Weights of a small mixture-of-experts language model, trained from scratch on English Wikipedia: 27.4M parameters, 64 experts in each of 9 layers.
Below are experts of layer 5 (counted from 0) of a mixture-of-experts language model. Rows are named router (the router's row for the expert), down (a neuron's output weights, with its number) and show model dimensions 0-191. Each number is 200 + 20 x the weight over its row's rms, rounded and kept within 0 to 999.
After each expert's rows: a language model's description of what the expert responds to. This comes from a sample of Wikipedia text that the model never trained on.

# expert 16
router,158,206,198,198,176,217,189,217,207,163,222,164,214,225,174,191,198,183,237,226,168,208,165,152,220,219,203,214,186,213,233,209,180,188,231,172,234,211,212,187,181,175,163,175,196,183,208,213,219,213,221,185,208,179,163,205,241,193,196,195,216,222,207,177,217,187,194,168,197,193,229,164,228,202,205,207,201,209,198,206,225,211,191,223,176,223,224,211,211,193,214,228,206,207,174,177,173,199,203,183,194,172,165,239,190,188,209,170,190,202,218,222,213,214,216,205,185,186,171,191,182,215,184,168,208,196,167,172,167,213,210,206,217,214,210,188,202,171,185,190,218,214,195,198,181,200,182,203,159,174,171,184,216,192,220,214,191,183,209,215,214,159,218,162,203,261,199,207,211,182,186,212,190,181,182,190,206,209,230,192,215,203,201,226,197,188,178,213,223,233,196,205
down0,201,209,215,212,202,210,192,184,197,200,196,197,169,191,217,190,238,215,211,216,205,235,189,230,187,203,227,197,177,223,242,189,196,222,198,228,209,230,196,194,193,197,212,195,208,207,213,217,160,201,202,222,174,181,196,200,185,162,173,179,187,202,226,182,212,210,196,192,205,188,193,186,192,193,184,164,214,242,197,181,220,223,226,193,224,193,230,191,204,198,195,188,242,210,210,206,187,211,180,209,223,161,219,202,228,223,212,194,216,220,142,175,184,223,214,225,200,191,179,211,211,208,209,247,183,227,167,188,197,197,181,204,191,191,208,180,223,188,199,224,205,176,213,211,208,207,219,197,243,243,209,197,216,176,228,168,204,195,188,237,182,195,195,193,199,193,193,177,244,189,133,178,187,211,181,233,170,229,167,201,187,209,197,234,222,207,202,224,204,192,226,246
Subject pronouns and relative words starting a clause, often after a noun or comma: he, she, they, who, which, this, plus the.

# expert 25
router,154,230,214,210,201,209,202,209,212,197,203,180,204,188,211,204,212,185,217,214,184,194,193,181,226,214,222,220,167,231,226,204,212,180,215,157,201,227,183,190,213,181,198,206,175,173,210,213,228,185,220,195,232,191,192,225,220,188,197,189,194,190,235,178,231,177,201,162,187,136,231,193,200,195,205,220,187,168,191,197,212,202,193,208,218,205,188,231,211,179,210,187,284,189,187,140,166,181,164,186,189,171,175,212,192,181,196,200,215,216,223,215,193,187,199,213,203,195,173,204,189,234,198,157,208,194,203,204,188,195,172,206,203,182,193,177,191,193,191,190,229,223,182,173,194,200,180,166,169,206,204,159,195,207,201,188,221,180,180,207,223,191,229,174,195,210,210,203,207,177,186,219,177,185,216,197,217,206,190,173,232,206,219,223,218,201,199,226,217,230,184,202
down1,197,148,167,203,188,196,189,185,187,211,208,217,170,244,180,178,230,179,195,210,183,198,180,195,197,191,212,228,183,198,185,180,194,199,188,205,206,186,196,253,190,204,197,229,176,146,203,200,175,229,200,207,187,219,240,192,168,224,205,197,188,204,214,181,232,196,194,184,209,204,199,202,194,201,193,178,191,210,222,216,186,190,211,159,214,194,178,199,189,220,182,221,219,194,208,195,191,192,176,205,173,163,217,192,205,210,193,209,220,219,188,185,236,198,220,173,184,188,209,211,180,186,208,230,191,203,187,188,223,207,199,202,209,197,205,216,180,229,211,205,212,236,190,171,190,177,231,243,219,196,201,177,224,177,172,227,244,218,212,175,196,221,204,178,225,213,183,189,234,212,235,187,224,194,188,196,216,238,174,201,190,201,194,266,184,185,175,232,204,199,261,191
Pipes, slashes and small numbers in statistics tables and football career records, plus score pieces such as 2–1 and opening "(1".

# expert 10
router,226,230,213,208,204,200,187,213,215,190,215,175,196,256,199,223,183,181,203,231,169,215,178,180,203,209,225,232,193,230,198,194,191,165,217,214,209,222,202,190,219,191,186,188,169,171,218,226,210,181,190,183,231,187,196,191,230,171,178,173,212,204,212,177,224,191,215,171,187,178,206,203,240,183,189,204,200,172,210,227,217,204,165,209,195,205,191,223,225,195,180,225,262,199,191,183,224,189,183,181,179,186,188,242,154,213,197,162,191,187,204,242,227,183,211,236,195,171,191,173,202,178,176,178,229,191,175,187,197,210,192,198,217,168,175,188,169,177,197,182,202,208,192,177,162,173,197,179,205,176,168,188,210,225,213,187,208,179,183,211,221,179,205,184,215,198,200,221,214,196,205,189,199,206,154,198,215,202,199,193,197,198,224,234,199,191,178,215,224,235,197,213
down1,187,205,204,220,199,195,195,203,227,207,208,213,197,197,170,196,199,209,192,147,200,175,226,181,205,180,192,172,189,192,172,180,170,197,180,197,190,163,179,179,196,180,201,227,217,267,192,159,216,234,174,210,186,207,212,226,196,212,172,167,188,209,214,193,184,195,198,181,182,165,197,185,174,208,209,228,202,203,194,202,173,223,182,204,216,182,199,183,218,212,205,198,225,201,196,209,169,201,175,198,199,209,209,183,218,197,240,186,183,195,191,218,184,225,206,209,211,209,213,204,237,188,203,233,219,224,202,189,184,189,207,211,148,187,223,206,229,180,232,200,177,200,205,228,221,166,197,209,157,224,226,206,200,179,215,204,200,217,228,176,181,180,202,217,195,169,197,141,214,195,215,259,197,223,207,227,228,204,188,231,169,199,204,176,197,215,222,174,207,170,201,171
Prepositions like of, in, from, by, at after roles and nouns (Member of, President of), plus colons after year ranges in career lists.

# expert 27
router,220,205,204,212,198,205,194,200,191,170,223,183,183,204,193,214,173,174,229,203,199,208,184,172,210,197,232,229,196,216,187,212,206,211,191,189,182,214,194,168,215,194,198,202,192,187,218,211,256,176,206,166,202,192,191,220,214,182,203,191,208,203,223,194,234,201,227,171,212,163,221,180,206,173,222,194,211,161,203,248,198,237,209,223,194,222,167,209,223,187,195,204,240,192,175,146,173,180,193,176,190,192,193,195,188,209,200,178,176,195,232,203,215,180,210,214,190,203,195,186,201,208,183,185,202,238,181,177,166,205,179,210,220,171,161,164,191,174,191,218,221,229,191,179,179,190,187,186,156,188,198,177,225,239,200,179,196,187,152,194,234,178,228,169,213,220,188,219,201,189,202,194,188,173,176,208,212,223,207,191,180,181,226,197,239,193,179,211,205,228,172,223
down1,177,186,215,202,202,175,173,200,204,188,199,217,193,194,201,196,200,190,192,168,213,188,223,232,188,248,218,174,171,173,197,208,204,225,201,208,219,172,186,218,209,186,168,201,188,186,192,214,201,166,189,239,201,189,237,194,170,227,221,200,202,202,197,179,210,205,189,184,195,225,203,238,193,199,219,221,194,185,202,214,204,208,175,220,217,187,205,221,162,194,166,176,166,210,187,165,188,206,196,227,216,172,202,207,236,208,221,208,182,205,202,199,183,221,168,188,187,190,169,198,201,204,201,241,196,188,196,204,217,197,227,205,196,220,156,230,201,195,200,187,196,188,228,174,183,209,177,189,191,218,209,250,188,231,228,243,202,233,179,203,186,190,185,181,229,257,230,206,226,202,198,178,228,176,161,211,162,198,166,186,156,204,238,227,207,206,197,210,206,177,199,215
Prepositions and opening parentheses starting adverbial or descriptive phrases in narrative prose, such as after, when, until, than, "by 2015", "(born".

# expert 55
router,173,191,223,213,181,205,190,225,208,188,205,168,216,248,199,212,203,194,232,217,182,217,170,148,234,216,217,216,177,209,197,204,166,171,233,184,225,196,202,188,193,191,180,218,200,203,211,204,204,181,237,203,220,175,182,209,221,195,204,163,227,194,213,178,216,200,210,165,165,178,217,172,212,194,212,225,211,201,229,218,204,216,184,228,180,234,182,202,217,201,200,216,227,171,179,184,186,211,178,180,173,185,166,201,186,171,216,170,196,169,214,215,212,197,206,216,171,162,182,188,198,241,180,173,215,163,177,170,174,213,201,209,211,193,183,182,176,176,193,199,209,210,187,185,172,194,182,204,179,182,208,196,215,215,190,195,174,202,206,221,212,185,204,162,202,269,191,204,208,205,186,209,186,215,202,171,211,205,243,164,210,211,222,218,208,194,206,202,206,237,177,204
down0,195,184,171,195,207,231,247,197,206,189,203,224,198,226,209,210,148,189,215,197,168,195,181,182,181,225,226,223,219,188,193,217,206,206,208,218,206,180,224,217,210,207,173,217,208,191,221,210,233,212,182,195,206,219,191,204,210,186,211,206,188,203,160,151,184,200,187,224,166,179,239,215,181,208,230,178,198,212,148,175,195,197,177,206,215,222,186,213,169,182,208,183,171,208,203,212,202,209,161,214,211,207,214,210,209,194,197,190,191,206,200,183,231,195,185,183,202,231,194,155,179,184,221,212,193,204,191,173,209,188,210,204,166,219,175,211,203,179,225,203,215,163,171,204,204,222,210,217,199,175,164,206,197,210,174,201,204,146,219,202,217,218,176,220,208,225,227,240,198,205,220,167,191,191,163,178,165,175,195,211,194,221,229,177,191,199,242,214,205,232,195,167
Function words starting noun phrases or clauses, such as the, this, these, which, who, what, where, often after of or in.

# expert 30
router,210,210,218,196,204,192,184,206,232,173,219,176,179,215,197,224,182,171,223,214,194,248,206,193,206,209,218,220,202,222,206,215,178,189,208,203,199,214,183,182,222,199,163,179,179,184,211,216,221,194,202,172,209,153,204,221,229,200,184,186,189,195,207,189,234,197,216,188,195,183,215,155,200,175,208,218,206,164,200,238,202,213,164,234,188,228,155,207,236,175,187,201,210,179,191,160,196,188,199,189,170,202,203,201,179,191,202,173,192,200,219,215,217,166,213,218,184,196,191,176,204,170,190,184,221,211,183,188,182,218,192,235,206,192,173,168,197,146,192,206,218,214,189,199,172,178,210,172,176,190,194,207,215,242,193,203,192,188,132,193,214,199,201,182,208,225,180,219,228,175,208,198,179,197,150,187,200,219,209,187,176,196,233,194,205,195,178,219,202,240,186,223
down1,173,211,205,183,216,196,164,241,196,210,219,237,210,190,211,202,177,200,175,210,228,211,167,215,204,188,216,229,200,199,210,209,195,204,180,178,195,229,197,202,221,220,214,199,170,188,211,213,148,227,202,244,188,218,184,196,164,196,194,230,210,206,161,209,181,186,215,208,206,205,218,230,188,236,195,194,174,198,179,219,215,204,190,208,218,201,241,185,214,208,204,204,211,203,205,165,185,190,225,207,201,196,210,208,177,187,192,203,174,219,191,201,198,222,224,191,229,204,229,241,218,243,199,168,228,200,184,196,228,186,215,187,184,198,220,244,197,212,165,168,238,198,211,224,211,206,158,171,190,201,202,184,199,196,219,194,218,191,210,198,208,202,242,210,206,262,185,182,204,239,179,240,213,146,209,214,174,188,189,228,214,221,186,216,184,199,209,177,194,187,186,198
Prepositions and conjunctions after verbs (to, in, with, after, during), plus "like" after did not and "do so".

# expert 57
router,173,214,215,208,180,206,174,206,210,207,204,186,193,215,177,207,182,188,214,207,189,214,186,191,212,196,215,225,186,234,224,181,206,167,196,143,205,205,174,159,236,178,163,211,204,191,202,226,228,193,194,157,202,178,204,219,223,200,158,187,209,197,217,177,204,209,224,167,169,153,224,201,200,181,216,213,189,187,218,207,207,219,174,228,231,235,194,221,199,176,180,202,221,178,173,186,179,192,215,204,190,192,185,230,206,202,204,181,210,178,217,231,214,183,228,208,204,194,200,193,184,217,187,169,227,154,185,174,180,218,191,230,198,160,217,165,175,206,194,170,222,227,203,173,188,204,187,165,188,215,202,162,207,201,175,178,199,198,204,197,237,173,194,191,220,235,202,211,212,171,177,221,206,169,190,201,212,201,204,192,230,226,208,205,217,190,182,211,194,209,155,224
down0,216,221,222,213,158,192,178,195,176,237,181,197,194,218,208,183,209,209,203,186,171,178,181,234,158,216,211,200,221,189,205,177,183,190,174,186,193,206,201,186,199,200,224,197,152,208,225,194,216,205,208,200,179,221,216,169,216,183,216,184,202,229,205,173,184,195,251,199,160,194,207,221,197,174,191,210,175,198,211,163,211,207,204,207,211,195,190,168,216,178,216,183,220,218,224,290,216,183,200,207,185,200,187,198,221,209,208,196,207,181,203,208,209,202,189,190,207,177,179,197,181,187,232,154,201,195,175,192,176,222,187,175,219,202,203,195,204,227,213,196,193,224,220,203,185,193,194,180,231,212,180,186,229,199,205,203,220,209,251,219,198,173,238,195,207,141,170,203,189,198,228,221,185,229,252,230,204,198,195,188,220,206,210,190,196,182,193,185,196,198,189,213
Day numbers and month names in full dates after "on", such as "on 21 January", "on July 26", and pipes in sports tables.

# expert 15
router,218,219,205,200,190,198,187,207,215,198,208,170,194,227,190,215,208,178,195,220,203,244,196,165,217,213,227,227,196,244,215,201,191,175,216,211,186,212,206,180,230,199,188,178,199,201,209,214,231,182,211,169,235,184,201,216,218,188,165,181,192,201,226,180,218,194,220,172,205,160,211,180,229,201,196,196,189,192,201,228,202,219,168,223,211,228,175,217,207,195,200,236,248,195,167,175,210,184,181,169,166,200,174,206,179,189,197,166,215,207,213,221,232,168,209,216,193,196,203,175,188,188,172,180,222,223,174,171,187,194,177,214,212,175,176,149,158,180,198,192,201,220,194,199,175,190,193,182,189,198,203,200,211,208,233,169,208,178,151,203,212,186,219,173,225,195,185,217,207,193,196,200,174,201,155,191,220,221,233,193,203,189,218,226,217,203,189,204,216,248,207,230
down0,188,190,205,189,205,205,202,211,220,169,184,219,211,195,213,216,199,207,208,165,220,201,186,213,197,220,212,205,190,186,205,208,190,209,233,193,231,212,218,228,211,228,170,229,269,202,142,214,213,194,184,178,199,203,231,203,206,177,206,186,163,192,210,201,202,184,206,161,206,197,201,217,155,179,177,195,194,187,197,172,206,217,211,194,195,224,206,239,207,193,215,193,187,219,177,193,188,209,224,210,198,197,211,165,197,217,197,212,228,199,190,180,202,206,191,227,241,254,218,197,210,234,181,214,196,146,212,219,205,210,184,176,215,192,201,188,213,201,192,227,222,170,201,162,211,183,222,195,171,217,179,243,208,216,193,176,178,221,193,202,211,162,210,216,187,204,184,251,221,172,230,210,180,218,230,185,224,208,208,207,220,166,193,182,168,172,213,188,211,187,223,225
Prepositions linking nouns or verbs in running prose, such as "from 1985 to 1993", "Members of", "released by", "Library of".